config = dict(
    normalize_top_k=False,
    init_std_router=0.0192,
    norm='rmsnorm',
    lr=0.000802,
)
Below are experts of layer 4 (counted from 0) of a mixture-of-experts language model. Rows are named router (the router's row for the expert), gate (a neuron's input weights, with its number), up (a neuron's input weights, with its number) and show model dimensions 336-383. Each number is 200 + 40 x the weight over its row's rms, rounded and kept within 0 to 999.
After each expert's rows: "comes after" lists some tokens at least twice as common just before its tokens as in all text. This comes from a sample of Wikipedia text that the model never trained on. Tokens count by the router's weight.

# expert 7
router,175,121,200,188,156,152,143,213,207,179,234,172,184,204,174,171,106,234,212,222,232,211,162,242,177,117,177,262,189,207,269,169,193,148,194,197,205,183,209,157,273,154,222,205,223,227,200,223
gate0,229,177,190,187,138,186,245,162,208,182,219,178,194,229,213,273,230,299,168,252,197,222,189,181,240,174,191,122,177,210,192,220,103,226,197,193,193,218,192,153,218,164,144,200,181,173,245,207
up0,143,210,157,196,177,186,189,185,210,156,252,165,233,253,201,248,191,261,180,182,227,193,219,130,162,199,173,160,180,257,260,202,132,155,182,252,207,220,201,167,289,172,128,240,197,245,205,233
gate1,183,207,135,158,188,211,212,233,214,232,195,278,185,220,199,213,251,247,251,186,223,194,249,253,215,211,174,240,135,205,177,180,229,133,242,181,179,225,240,147,213,224,184,136,267,220,262,199
up1,202,189,193,112,157,168,175,233,224,182,204,186,200,130,236,192,182,245,226,192,189,228,184,155,213,237,175,162,149,124,171,154,198,231,238,204,308,135,164,206,210,199,250,223,171,243,237,220
gate2,165,233,158,182,186,196,206,187,178,201,138,263,193,159,235,218,170,218,225,193,172,155,183,227,244,270,263,142,240,241,189,180,202,148,237,226,220,224,148,170,231,281,83,141,131,190,277,262
up2,201,218,218,151,250,220,189,137,142,137,231,242,239,181,168,204,166,165,235,201,204,238,186,147,209,160,179,239,212,207,175,141,233,250,221,145,181,246,221,289,211,222,208,89,227,225,212,167
gate3,253,224,225,214,198,172,176,203,224,249,122,165,201,215,236,196,205,208,205,204,222,254,174,195,183,145,115,224,231,277,245,162,209,252,219,213,119,191,192,164,268,135,261,163,202,221,234,128
up3,208,226,160,223,239,190,213,174,212,291,148,204,190,260,193,187,245,184,220,188,331,259,185,169,231,151,197,218,226,162,239,266,181,262,226,144,140,198,211,206,173,161,224,145,283,221,219,236
gate4,182,273,202,193,192,168,195,177,172,198,164,246,264,213,179,184,278,277,171,224,143,216,156,199,220,170,266,224,217,127,221,197,173,175,220,260,158,190,175,260,209,178,204,121,172,259,196,224
up4,132,151,232,131,262,208,222,258,216,185,164,231,140,210,213,210,190,247,274,170,137,290,153,145,155,203,223,100,257,240,238,218,177,230,137,273,220,243,123,215,189,112,246,251,207,151,208,175
comes after: ".", " |\n", "1", "2", ":", "3"

# expert 16
router,225,179,221,187,235,160,262,185,205,141,245,188,196,212,132,89,155,245,135,173,204,178,155,164,234,225,190,233,209,133,206,187,257,198,244,298,181,203,139,154,173,269,250,157,246,132,237,179
gate0,243,204,257,233,213,149,202,201,200,230,106,213,235,203,151,218,227,180,151,268,204,114,267,165,228,241,128,190,155,163,200,93,246,233,135,170,200,219,194,150,181,118,177,141,203,148,173,281
up0,201,200,287,164,224,142,240,166,123,220,149,172,197,164,133,179,215,227,204,263,245,179,227,181,241,171,190,243,116,201,227,218,226,193,157,234,217,276,248,171,248,263,226,181,211,176,152,240
gate1,205,174,177,185,193,202,181,181,240,119,230,175,287,184,208,192,174,133,167,279,191,217,158,157,107,163,150,133,214,228,202,229,191,167,164,246,169,182,200,176,121,226,198,155,159,204,189,152
up1,220,153,212,199,231,193,136,250,175,167,236,203,253,175,280,267,207,202,124,188,163,135,196,218,190,227,204,138,164,142,212,190,150,183,182,224,191,201,197,192,39,235,176,158,160,214,73,184
gate2,209,224,126,227,200,234,191,193,183,250,134,144,196,285,115,163,244,136,282,188,183,192,157,191,142,189,168,261,170,232,222,196,160,169,161,246,213,260,174,225,228,216,190,182,165,195,166,248
up2,191,216,203,279,148,204,155,183,229,181,242,213,202,249,193,187,165,197,238,172,201,174,229,251,203,228,241,173,152,172,130,238,268,160,215,138,185,158,196,174,99,260,224,178,186,229,221,232
gate3,89,255,236,160,191,214,161,103,264,137,154,183,160,165,219,219,186,238,225,223,157,187,157,143,264,248,220,206,178,203,246,178,155,268,242,210,185,212,165,221,185,147,262,201,186,170,207,194
up3,177,242,242,149,235,238,224,165,173,88,236,183,160,222,224,208,199,214,164,210,226,162,175,145,236,243,181,118,172,195,252,157,161,247,224,191,181,242,183,259,174,99,227,217,212,197,160,180
gate4,212,251,261,170,261,159,187,219,220,204,219,186,199,172,198,213,245,263,98,247,216,163,180,205,179,198,132,155,236,199,193,233,164,172,238,192,201,195,222,169,265,175,226,159,192,232,191,241
up4,274,268,217,172,223,191,279,290,240,169,225,221,161,222,228,225,293,212,156,215,230,135,156,187,206,200,176,214,188,202,173,181,203,155,225,202,231,190,273,210,177,201,186,223,219,230,174,227
comes after: ".", ",", ".\n\n", " that", " but", " However"

# expert 20
router,154,277,150,195,246,223,233,207,191,185,276,207,167,191,185,184,240,203,202,205,265,199,195,189,203,231,212,195,207,192,225,241,192,205,155,187,176,233,126,128,234,119,209,143,148,196,169,159
gate0,260,130,186,165,266,254,175,251,246,208,220,250,194,205,210,237,180,297,172,214,248,207,138,262,212,259,249,230,200,127,230,159,205,257,217,240,149,214,218,262,156,208,234,256,180,180,256,205
up0,260,162,235,228,182,213,222,199,167,168,181,162,179,221,162,177,213,140,169,177,186,175,180,181,154,176,177,218,147,233,139,237,173,145,163,140,170,185,186,244,247,214,94,131,247,195,211,181
gate1,206,161,194,188,93,251,193,210,230,225,222,203,177,224,225,232,163,210,220,206,202,165,241,185,215,276,165,247,189,188,163,215,176,189,215,229,71,165,276,222,137,259,184,226,240,178,143,240
up1,153,232,190,206,224,246,213,190,237,251,195,175,219,180,219,163,164,255,183,222,261,182,194,240,175,237,221,214,186,235,262,136,194,215,276,220,220,161,207,149,194,185,279,212,193,198,156,207
gate2,180,120,175,165,250,210,251,158,221,140,220,280,268,193,202,203,188,117,164,175,202,136,196,192,209,118,247,184,240,156,247,205,224,198,175,237,214,255,231,275,155,240,230,213,156,157,187,159
up2,280,186,226,221,237,212,237,154,194,156,244,225,225,225,216,165,181,211,168,198,194,212,224,258,207,163,246,146,164,113,232,188,152,214,178,131,196,217,252,227,93,211,166,243,183,169,123,241
gate3,234,217,206,150,147,174,169,201,200,210,152,223,228,153,279,183,123,173,184,149,144,248,236,145,206,294,202,208,239,156,146,214,143,138,304,185,148,193,268,259,159,208,237,239,262,242,211,207
up3,180,237,192,190,190,214,172,176,222,259,157,233,275,141,188,201,199,182,201,196,308,210,177,168,156,141,233,257,206,180,249,223,257,183,167,216,155,236,190,166,206,162,144,121,147,182,295,225
gate4,225,241,176,249,261,205,196,246,184,180,141,218,160,226,193,142,162,275,141,239,208,251,179,147,165,136,197,264,245,230,222,275,248,161,209,106,239,192,176,220,231,197,241,207,169,220,230,202
up4,139,140,205,118,153,158,161,174,226,215,286,146,219,217,219,240,190,123,239,178,181,226,175,237,249,228,206,155,201,171,150,76,182,192,207,271,185,222,254,144,143,228,118,208,258,221,199,225
comes after: "-", "\n", " was", " on", " October", " December"

# expert 4
router,140,191,222,142,176,236,157,247,232,184,195,203,175,208,183,180,128,252,169,228,244,234,142,194,236,219,123,291,142,255,126,128,173,136,134,137,213,205,175,196,191,146,185,185,260,237,212,206
gate0,158,160,212,199,224,234,140,167,183,175,203,211,229,216,264,295,238,215,144,171,185,158,198,228,164,244,207,163,257,237,248,194,176,257,156,172,298,249,191,201,219,225,207,136,168,213,150,235
up0,167,234,191,205,199,224,150,188,170,81,240,165,224,176,287,252,218,258,186,166,217,197,166,205,186,227,218,190,220,223,198,193,183,258,235,174,221,257,167,190,317,218,283,196,163,177,232,190
gate1,232,186,158,195,217,212,228,170,222,197,168,179,102,78,245,244,222,226,203,149,176,233,212,146,165,176,226,210,150,171,174,158,195,179,139,212,219,179,151,190,239,242,156,132,181,192,168,258
up1,208,196,211,180,276,200,227,127,158,209,135,131,154,202,218,194,141,212,114,188,205,223,128,224,194,171,169,221,177,354,191,200,247,199,206,222,216,205,159,203,189,198,219,234,235,163,168,224
gate2,267,112,229,145,146,186,238,194,171,154,221,227,180,182,225,211,213,203,231,267,168,195,274,224,174,160,185,148,203,254,223,239,158,210,175,278,260,176,172,217,200,251,186,180,253,206,155,216
up2,211,212,194,208,251,181,154,203,182,215,132,197,225,102,183,119,182,223,166,210,175,97,154,299,216,271,225,239,162,151,185,203,241,161,167,184,199,208,224,129,192,109,180,182,178,218,220,170
gate3,311,188,272,157,232,167,240,246,225,235,208,201,143,219,170,238,215,175,213,207,218,135,199,151,144,232,230,171,198,233,254,163,155,182,125,190,201,241,244,257,226,258,196,162,141,160,234,161
up3,178,190,222,147,244,174,232,299,273,223,213,205,162,205,188,244,206,204,196,159,183,185,237,164,158,252,176,225,182,190,240,195,199,179,217,194,231,269,142,167,213,211,207,115,149,217,202,197
gate4,190,160,165,170,133,161,170,72,153,190,123,234,175,219,173,199,215,214,144,138,180,130,181,152,270,198,247,213,182,195,172,164,141,181,192,170,259,179,220,174,186,219,196,258,193,155,110,208
up4,189,250,198,186,133,214,202,181,188,189,256,226,153,186,149,178,198,132,178,102,235,227,179,197,179,212,231,163,248,251,219,250,224,218,156,228,204,184,261,218,161,167,261,182,196,232,250,195
comes after: " |", " ", "0", "1", "2", "3"

# expert 3
router,171,227,125,155,215,160,190,196,231,189,233,164,165,190,189,135,196,190,148,133,274,206,253,203,212,193,171,184,205,210,232,203,195,197,278,203,180,250,196,151,236,116,236,180,231,165,187,152
gate0,181,139,268,188,204,214,226,152,203,201,159,195,187,239,178,165,185,178,147,215,209,114,199,164,143,231,163,213,206,160,266,134,187,198,221,247,209,249,218,192,151,186,233,187,234,245,164,170
up0,178,265,185,249,203,182,262,230,200,220,260,222,146,232,283,203,187,183,223,170,145,323,243,258,285,122,211,214,276,269,225,230,187,191,187,181,174,198,161,216,292,289,240,261,224,166,243,167
gate1,248,250,183,206,209,214,167,214,259,193,193,249,133,259,249,238,220,222,197,227,241,188,233,216,156,139,184,184,161,130,268,195,120,238,195,232,155,196,167,165,193,217,158,191,231,256,195,232
up1,173,184,255,217,159,173,282,162,162,209,200,202,249,183,193,194,220,168,188,192,135,206,168,220,247,245,239,196,231,285,183,154,260,200,132,199,224,169,199,207,220,203,266,211,168,134,217,155
gate2,239,201,248,198,156,222,212,201,225,240,205,208,185,288,236,202,316,244,225,179,264,134,186,220,158,204,299,191,166,207,234,266,321,197,176,203,169,229,203,182,265,161,161,230,212,241,124,111
up2,100,229,124,207,262,224,179,217,254,221,292,203,189,286,255,251,189,172,161,226,179,173,258,157,168,198,207,178,193,278,190,194,228,199,168,94,205,210,191,193,256,220,187,206,206,191,152,267
gate3,232,143,168,172,255,259,161,217,109,202,186,259,224,248,222,209,238,144,216,219,237,244,181,226,177,172,247,211,208,175,166,254,253,216,187,193,163,209,231,207,229,232,126,294,184,225,169,172
up3,190,198,197,236,151,178,266,173,256,209,179,220,149,141,169,234,143,214,168,209,171,178,225,178,201,277,105,192,222,238,251,127,122,180,184,253,280,146,181,192,206,252,209,196,236,199,242,212
gate4,270,195,189,254,263,203,194,216,180,188,164,214,158,173,253,214,163,154,125,247,217,170,206,204,148,289,151,126,183,175,238,223,172,209,136,279,277,204,169,201,185,217,140,162,266,190,153,187
up4,192,176,170,220,158,235,185,122,265,161,183,222,247,287,268,152,188,239,256,222,216,179,176,213,181,221,133,278,189,220,249,190,250,209,149,172,199,267,215,188,233,182,164,210,183,187,162,186
comes after: " ", "201", "200", "202", "199", " in"

# expert 10
router,140,172,136,200,205,208,146,238,261,202,193,139,177,214,279,212,200,158,135,205,206,159,193,248,225,192,187,178,174,176,191,161,96,182,130,206,178,227,216,175,221,160,196,198,219,241,176,273
gate0,168,196,206,153,130,160,213,86,221,192,116,157,166,161,194,225,192,189,192,248,283,235,181,224,182,173,95,225,148,246,99,163,200,152,183,108,210,200,182,201,122,106,206,113,189,141,243,197
up0,201,235,227,233,199,297,193,144,206,174,162,178,174,206,170,288,146,160,232,178,199,233,175,220,203,219,245,127,263,226,190,183,138,226,185,225,153,247,186,221,158,207,134,189,178,260,253,204
gate1,219,167,222,201,96,292,173,172,191,145,178,250,216,196,204,205,207,120,186,276,213,225,212,175,127,286,183,215,227,192,231,194,222,183,182,208,213,218,168,278,144,140,223,214,216,233,137,175
up1,257,203,177,167,172,235,258,224,148,176,151,188,199,185,160,273,258,139,131,196,166,215,187,222,203,287,207,188,245,185,204,193,179,210,184,175,190,232,197,270,193,159,243,119,164,169,214,225
gate2,257,150,248,157,182,251,175,231,159,175,203,222,196,233,192,161,266,276,161,188,128,219,199,226,230,197,262,183,242,173,189,266,210,148,231,176,173,211,158,158,148,209,161,189,157,195,181,236
up2,189,150,237,275,239,166,181,227,133,152,182,183,234,250,189,194,163,197,284,164,178,158,210,154,153,254,225,286,257,152,245,180,247,235,198,219,182,171,216,206,189,168,233,205,127,221,234,162
gate3,191,192,227,224,207,167,241,112,145,195,186,181,124,208,130,287,239,216,172,221,218,255,223,230,160,150,212,209,283,199,156,306,201,224,229,169,120,156,222,194,224,156,248,227,178,196,200,212
up3,212,204,135,152,208,247,129,210,254,155,202,191,204,198,149,237,142,144,198,129,217,160,183,197,206,211,178,126,259,155,166,132,250,136,264,270,222,178,174,232,211,231,168,198,221,181,163,178
gate4,160,216,249,156,215,229,196,207,192,180,209,205,131,203,197,175,287,215,148,187,250,174,216,219,220,259,224,221,179,196,230,208,207,158,213,268,196,262,185,180,175,151,293,186,245,196,196,262
up4,236,204,159,220,247,199,205,149,219,191,119,193,144,239,174,224,239,177,168,244,202,209,285,279,198,172,206,172,252,121,236,138,206,216,257,180,216,162,242,183,172,291,186,258,214,254,155,211
comes after: "-", " ", " |", " /", "\n", ":"

# expert 12
router,224,217,204,178,304,256,176,269,268,180,232,192,181,191,262,176,164,190,212,176,224,190,191,171,183,285,137,185,221,183,180,131,205,193,155,190,205,289,135,183,222,228,142,204,180,170,184,227
gate0,245,227,162,225,220,194,164,124,191,96,133,210,213,213,250,227,182,167,189,285,241,212,176,227,187,149,199,282,181,167,214,189,192,246,150,237,225,237,233,191,173,157,271,231,204,194,187,173
up0,177,165,238,154,239,176,227,226,186,293,263,186,164,168,107,194,253,223,199,133,194,187,183,184,156,236,195,175,192,230,255,251,228,120,212,202,235,185,156,225,217,225,144,192,227,183,174,187
gate1,154,244,210,299,203,201,240,178,191,231,214,170,159,250,216,221,149,150,223,217,198,198,140,271,240,121,294,274,184,230,220,189,273,232,213,223,165,139,247,300,177,166,200,178,94,193,201,198
up1,183,183,261,218,203,253,207,190,186,134,242,171,171,246,221,188,188,165,202,228,195,233,172,269,224,174,214,275,164,215,218,199,239,212,181,179,190,119,165,270,157,57,171,205,229,178,193,177
gate2,232,196,215,233,249,161,252,208,208,215,114,191,196,269,177,193,198,202,238,188,104,186,226,139,181,129,219,188,241,240,272,243,173,199,211,214,232,180,187,243,195,188,178,206,165,281,198,190
up2,178,212,171,223,264,202,168,165,144,172,184,245,227,208,221,162,222,131,245,189,222,236,249,194,188,155,138,183,194,235,232,163,306,216,199,113,82,217,197,157,231,202,202,201,209,310,250,222
gate3,184,180,196,188,207,224,269,261,122,223,216,240,190,162,196,129,230,189,257,217,174,234,215,225,162,178,213,206,260,153,200,244,232,186,218,194,211,171,219,246,286,141,248,231,200,214,214,188
up3,196,164,194,166,194,195,236,193,274,172,158,169,177,137,158,213,277,222,217,186,158,228,188,130,156,144,230,235,200,222,203,214,160,101,210,226,242,208,232,128,161,209,224,271,251,220,239,209
gate4,268,171,182,114,217,159,271,217,222,195,188,261,164,212,186,161,286,272,275,138,209,279,227,187,259,228,171,207,179,293,242,199,183,204,259,202,186,188,186,162,192,205,271,166,206,195,216,185
up4,315,140,215,162,223,154,295,191,226,161,201,270,175,170,164,173,240,265,247,161,205,275,262,180,204,204,170,210,197,223,206,196,226,129,262,181,144,130,195,190,201,213,263,197,253,179,138,230
comes after: " |", "|", " ", "-", "born", ";"

# expert 26
router,162,150,220,233,148,146,166,221,217,205,190,197,147,279,240,238,170,190,212,172,252,220,169,180,212,120,216,140,147,183,218,201,194,214,131,227,150,253,182,164,260,235,198,220,225,226,179,218
gate0,271,151,216,178,168,233,279,245,175,134,164,176,206,194,168,242,202,183,137,173,171,183,177,161,202,164,79,140,241,262,195,229,288,180,184,222,195,251,206,168,214,213,297,178,210,216,163,200
up0,232,147,247,183,134,176,221,177,212,174,193,168,166,254,185,224,173,235,251,247,213,150,162,271,155,175,186,176,213,307,204,255,165,156,214,150,191,222,130,201,216,122,224,157,249,175,177,266
gate1,236,199,229,233,187,263,205,190,268,212,163,269,131,163,196,280,187,183,154,307,281,247,208,237,111,208,231,249,169,215,237,203,186,179,223,215,185,176,206,213,203,194,270,163,229,129,168,115
up1,265,217,226,225,183,197,174,214,257,168,217,257,219,187,156,169,216,215,191,187,193,201,222,230,197,245,186,196,203,209,154,197,181,159,212,175,153,278,178,171,195,229,182,190,160,184,174,157
gate2,227,192,257,231,227,216,294,243,192,250,187,234,315,270,203,144,219,287,187,216,251,215,186,236,158,144,152,235,285,182,195,202,238,183,200,174,199,220,209,127,187,161,185,234,203,212,150,148
up2,172,210,177,231,215,222,280,146,197,130,153,203,209,189,192,162,222,278,279,220,168,218,147,109,174,183,285,217,176,223,281,224,157,261,147,228,261,247,213,204,255,135,184,187,145,130,187,167
gate3,238,140,166,178,144,166,218,176,215,165,128,195,157,159,245,309,148,195,169,260,184,154,183,184,209,190,187,137,181,258,207,249,174,157,173,187,191,186,242,203,182,224,208,205,187,281,260,204
up3,201,260,205,209,172,156,139,152,269,225,235,240,154,143,206,283,233,201,158,166,197,242,213,201,260,214,240,197,212,259,175,217,168,154,191,174,206,205,201,207,177,173,156,175,266,169,193,269
gate4,224,271,224,150,213,176,225,243,191,229,136,206,233,189,175,262,239,256,246,238,203,119,270,101,153,189,156,194,281,136,161,121,175,314,164,194,241,192,189,217,204,134,157,175,71,215,183,172
up4,162,216,158,183,187,220,193,270,188,165,256,182,172,159,263,178,205,208,173,156,254,241,210,277,214,147,206,259,186,227,226,216,122,172,168,208,181,230,204,192,220,210,192,173,290,186,232,239
comes after: ".", " |\n", "%", "|", ")", " population"

# expert 22
router,178,162,222,206,161,219,187,223,287,188,229,210,144,187,202,299,98,223,186,191,163,159,249,198,170,195,179,156,225,194,177,145,167,168,207,223,161,254,180,215,260,256,173,184,185,220,214,154
gate0,259,243,160,188,246,206,315,251,134,226,177,229,217,260,226,177,258,228,221,248,145,187,156,156,250,270,193,201,152,224,198,200,215,151,148,202,229,199,194,251,193,92,236,224,207,221,218,302
up0,276,264,171,211,257,179,312,233,129,239,143,269,164,277,190,238,197,226,177,264,185,169,211,168,236,262,200,177,167,222,228,193,190,175,154,198,207,195,216,239,238,156,242,218,138,222,187,265
gate1,205,115,156,227,174,258,233,211,158,160,179,287,273,164,209,210,236,265,150,335,217,139,236,161,168,181,219,200,242,188,243,222,191,282,220,213,185,158,138,219,168,210,118,191,188,133,202,166
up1,280,168,236,237,255,189,232,221,229,203,255,143,156,237,287,242,204,155,252,161,191,236,185,243,223,274,172,206,176,167,176,192,241,167,195,171,178,194,250,191,203,186,217,200,270,268,166,116
gate2,230,196,136,155,203,206,191,133,202,237,233,118,177,151,216,213,192,151,234,181,312,142,125,223,215,190,155,223,183,197,157,150,210,219,105,237,222,219,227,252,174,192,156,264,198,209,248,165
up2,213,136,167,200,167,190,175,194,213,134,217,110,249,175,177,210,170,77,194,249,189,96,158,196,135,175,216,247,202,213,185,185,248,166,242,261,161,202,201,237,144,154,233,265,193,168,193,193
gate3,261,144,205,206,250,152,263,190,247,183,150,218,179,130,257,148,206,177,183,245,252,189,288,197,184,117,172,179,152,194,200,197,177,172,214,196,195,183,178,247,130,143,123,188,262,200,240,310
up3,186,231,155,202,152,223,168,204,196,171,243,182,191,229,253,297,234,248,201,173,174,237,104,201,231,209,229,233,201,199,178,196,157,194,215,219,177,203,232,232,259,233,208,199,182,222,126,86
gate4,216,158,176,180,164,178,222,288,194,263,220,202,188,202,280,165,229,187,195,209,152,227,255,213,209,212,224,153,296,160,301,196,210,206,129,159,243,182,197,174,220,139,253,272,186,187,150,245
up4,171,205,250,219,225,235,247,190,170,197,164,251,200,221,157,154,245,201,202,178,228,215,231,195,173,195,152,253,169,177,232,175,182,272,159,150,181,279,117,168,197,249,191,202,235,268,185,154
comes after: " ", "|", " |", "\n", "\"", ")"

# expert 19
router,182,185,118,172,267,207,198,178,132,104,193,237,265,186,147,151,144,196,176,214,166,192,244,229,185,277,257,157,264,211,155,206,242,240,191,254,258,176,159,108,185,214,178,215,185,127,220,252
gate0,183,199,158,189,185,203,150,189,218,250,154,220,230,219,232,143,177,176,198,205,175,177,117,202,186,175,96,236,215,195,209,165,182,252,178,142,250,237,286,132,268,192,232,153,176,219,238,177
up0,242,181,199,193,177,150,162,241,210,235,225,173,246,257,233,223,238,186,211,133,210,164,193,236,223,259,168,246,176,225,203,147,193,208,219,143,228,256,141,186,243,205,201,213,200,184,180,193
gate1,134,278,205,214,234,209,216,258,237,177,137,169,194,207,237,193,169,220,209,194,245,209,253,189,191,225,199,251,223,119,223,256,211,226,247,267,243,203,250,258,107,125,254,146,272,238,187,158
up1,218,212,185,197,188,226,278,206,168,127,176,150,212,287,137,191,215,258,163,147,185,186,162,193,175,213,207,172,212,242,212,230,122,207,184,185,214,176,146,181,192,254,223,217,239,169,208,191
gate2,190,231,240,224,220,140,222,250,187,229,241,203,169,199,182,158,208,141,149,184,271,179,153,240,186,218,143,146,218,177,252,174,214,280,221,307,218,152,239,200,242,184,180,191,209,242,151,163
up2,126,212,95,196,165,230,191,241,227,197,144,314,163,226,176,211,237,264,123,214,171,205,207,191,267,184,207,253,188,225,167,234,149,247,127,132,140,288,219,179,240,188,267,164,123,242,278,237
gate3,181,222,214,234,219,163,186,238,240,185,231,181,249,176,237,185,180,201,150,228,132,217,154,207,220,268,180,241,214,199,148,181,245,257,220,228,143,164,174,234,241,152,167,129,180,218,214,186
up3,241,206,164,135,242,155,163,244,161,276,163,198,177,214,222,180,230,241,143,188,228,195,170,209,128,194,156,133,166,285,145,201,144,207,224,251,234,200,238,190,139,158,209,189,167,240,253,78
gate4,198,201,219,186,209,118,180,168,248,230,155,283,167,184,181,230,246,251,178,121,169,187,181,223,289,179,204,190,191,218,173,214,246,178,184,256,247,236,152,198,206,147,257,168,194,191,197,230
up4,246,241,229,215,247,161,257,167,171,218,223,220,292,235,180,140,229,232,205,159,249,139,193,222,202,169,197,232,196,179,239,217,256,232,150,224,154,231,173,204,238,299,130,217,256,249,147,173
comes after: ",", " was", " is", " which", " were", " it"

# expert 18
router,197,124,246,164,184,240,188,262,217,160,200,213,139,176,160,139,262,237,227,87,201,123,183,231,179,201,151,168,176,183,199,187,201,144,101,172,192,227,179,229,170,175,152,152,222,266,132,254
gate0,271,268,136,189,217,210,239,198,178,166,173,296,233,215,196,239,208,156,129,214,126,195,254,237,221,213,150,239,252,314,222,276,178,203,220,236,177,115,214,156,240,248,181,203,197,285,128,199
up0,170,192,252,219,208,217,191,253,229,261,273,143,223,158,195,192,220,249,232,227,240,256,165,155,192,236,168,222,125,209,267,160,135,161,176,123,210,200,154,256,237,145,128,186,174,139,212,171
gate1,260,204,207,194,174,157,143,190,240,202,234,201,217,234,231,286,182,242,206,179,198,234,191,165,201,185,246,231,196,226,201,207,175,304,197,261,254,238,277,238,211,252,154,244,214,187,137,166
up1,134,178,185,208,198,221,240,241,161,168,189,206,153,215,152,135,190,141,204,210,243,205,262,213,208,193,134,223,139,168,213,193,251,140,247,175,171,159,141,150,192,220,239,188,174,236,218,233
gate2,219,214,226,172,229,158,136,208,193,192,238,184,191,231,156,191,227,248,124,198,224,248,261,143,164,216,249,152,171,254,251,217,178,182,202,160,210,204,270,190,206,199,249,200,208,200,193,246
up2,257,179,161,231,264,220,207,207,186,251,240,246,233,207,198,282,191,203,133,164,158,173,233,164,206,133,167,248,260,214,208,270,185,172,176,236,272,281,157,200,189,226,191,206,153,281,194,170
gate3,189,205,207,195,200,126,230,160,228,164,178,78,135,158,193,240,173,200,186,217,255,151,183,237,234,192,190,186,235,248,205,241,188,225,236,127,226,211,296,214,245,176,287,235,115,199,220,172
up3,270,249,218,206,193,259,212,253,218,249,207,292,267,210,145,182,178,146,201,229,206,193,245,163,194,250,196,218,160,174,208,129,243,179,220,204,164,172,138,183,181,218,187,182,176,168,226,230
gate4,268,198,237,222,206,173,183,207,115,243,117,208,226,221,161,216,208,153,238,222,200,269,189,174,175,203,216,284,191,198,179,206,168,173,213,101,171,207,229,191,242,224,247,273,237,176,183,196
up4,208,217,193,268,276,132,172,184,278,219,180,164,216,144,259,222,188,220,224,226,179,170,174,181,257,192,156,170,173,161,216,187,188,142,184,262,184,237,161,190,157,183,117,132,173,189,230,163
comes after: " |", ".\n\n", " ", " |\n\n", ";", "\n\n"

# expert 28
router,191,163,176,205,260,235,166,205,187,81,187,226,226,254,162,150,224,168,202,218,176,209,229,168,194,178,169,172,277,273,238,238,254,191,200,238,220,155,222,145,169,259,176,189,196,114,185,198
gate0,221,151,231,172,294,245,180,203,254,189,179,243,212,184,195,90,188,185,147,243,130,268,210,230,245,221,293,180,218,179,240,231,226,229,167,147,231,153,209,201,185,279,140,161,205,150,282,202
up0,262,134,163,163,200,244,251,190,148,148,172,138,117,216,204,181,161,165,96,170,187,167,107,218,198,253,234,198,199,207,238,192,199,151,215,237,167,152,175,202,212,175,172,190,235,239,202,126
gate1,154,194,205,103,185,221,253,224,208,220,204,272,234,190,229,251,232,195,223,209,204,241,186,169,180,228,152,182,160,196,167,184,141,217,183,236,219,193,226,190,224,178,210,225,141,233,162,139
up1,215,209,187,220,205,219,208,233,161,152,146,180,190,178,189,179,204,235,179,281,164,178,195,169,263,205,210,203,191,192,238,180,150,230,226,157,203,167,227,296,242,146,206,263,152,192,122,237
gate2,138,161,232,180,183,144,199,228,161,193,170,147,288,202,197,214,224,189,239,183,238,172,203,140,139,219,175,249,277,209,160,216,182,203,243,216,192,194,258,202,161,259,129,222,199,209,186,219
up2,193,198,212,241,183,261,196,239,204,181,217,212,190,205,231,177,125,278,272,223,232,199,223,246,219,251,142,175,160,209,224,230,142,179,230,272,205,183,119,190,249,170,218,155,113,247,227,235
gate3,282,198,198,165,149,199,201,144,196,94,161,251,253,254,194,222,140,201,217,262,248,208,176,160,168,271,188,224,216,143,237,194,169,256,220,158,166,200,211,199,126,181,185,163,149,125,185,208
up3,201,182,212,192,149,239,197,177,115,143,193,215,171,192,174,241,216,200,155,245,204,196,238,199,266,245,118,131,253,143,190,146,216,239,219,165,213,142,197,194,230,208,156,247,132,164,205,218
gate4,171,194,207,179,225,174,312,130,209,218,145,229,217,244,242,161,193,283,163,141,200,180,169,223,245,230,224,208,262,182,211,207,182,164,231,209,211,186,148,219,190,196,180,247,177,257,182,219
up4,188,224,172,181,299,213,247,266,210,207,205,259,201,202,261,164,212,231,210,198,291,258,147,159,176,194,195,248,235,158,161,222,226,181,225,220,226,164,204,209,226,218,213,159,285,180,115,200
comes after: " to", " was", " be", " is", " and", " were"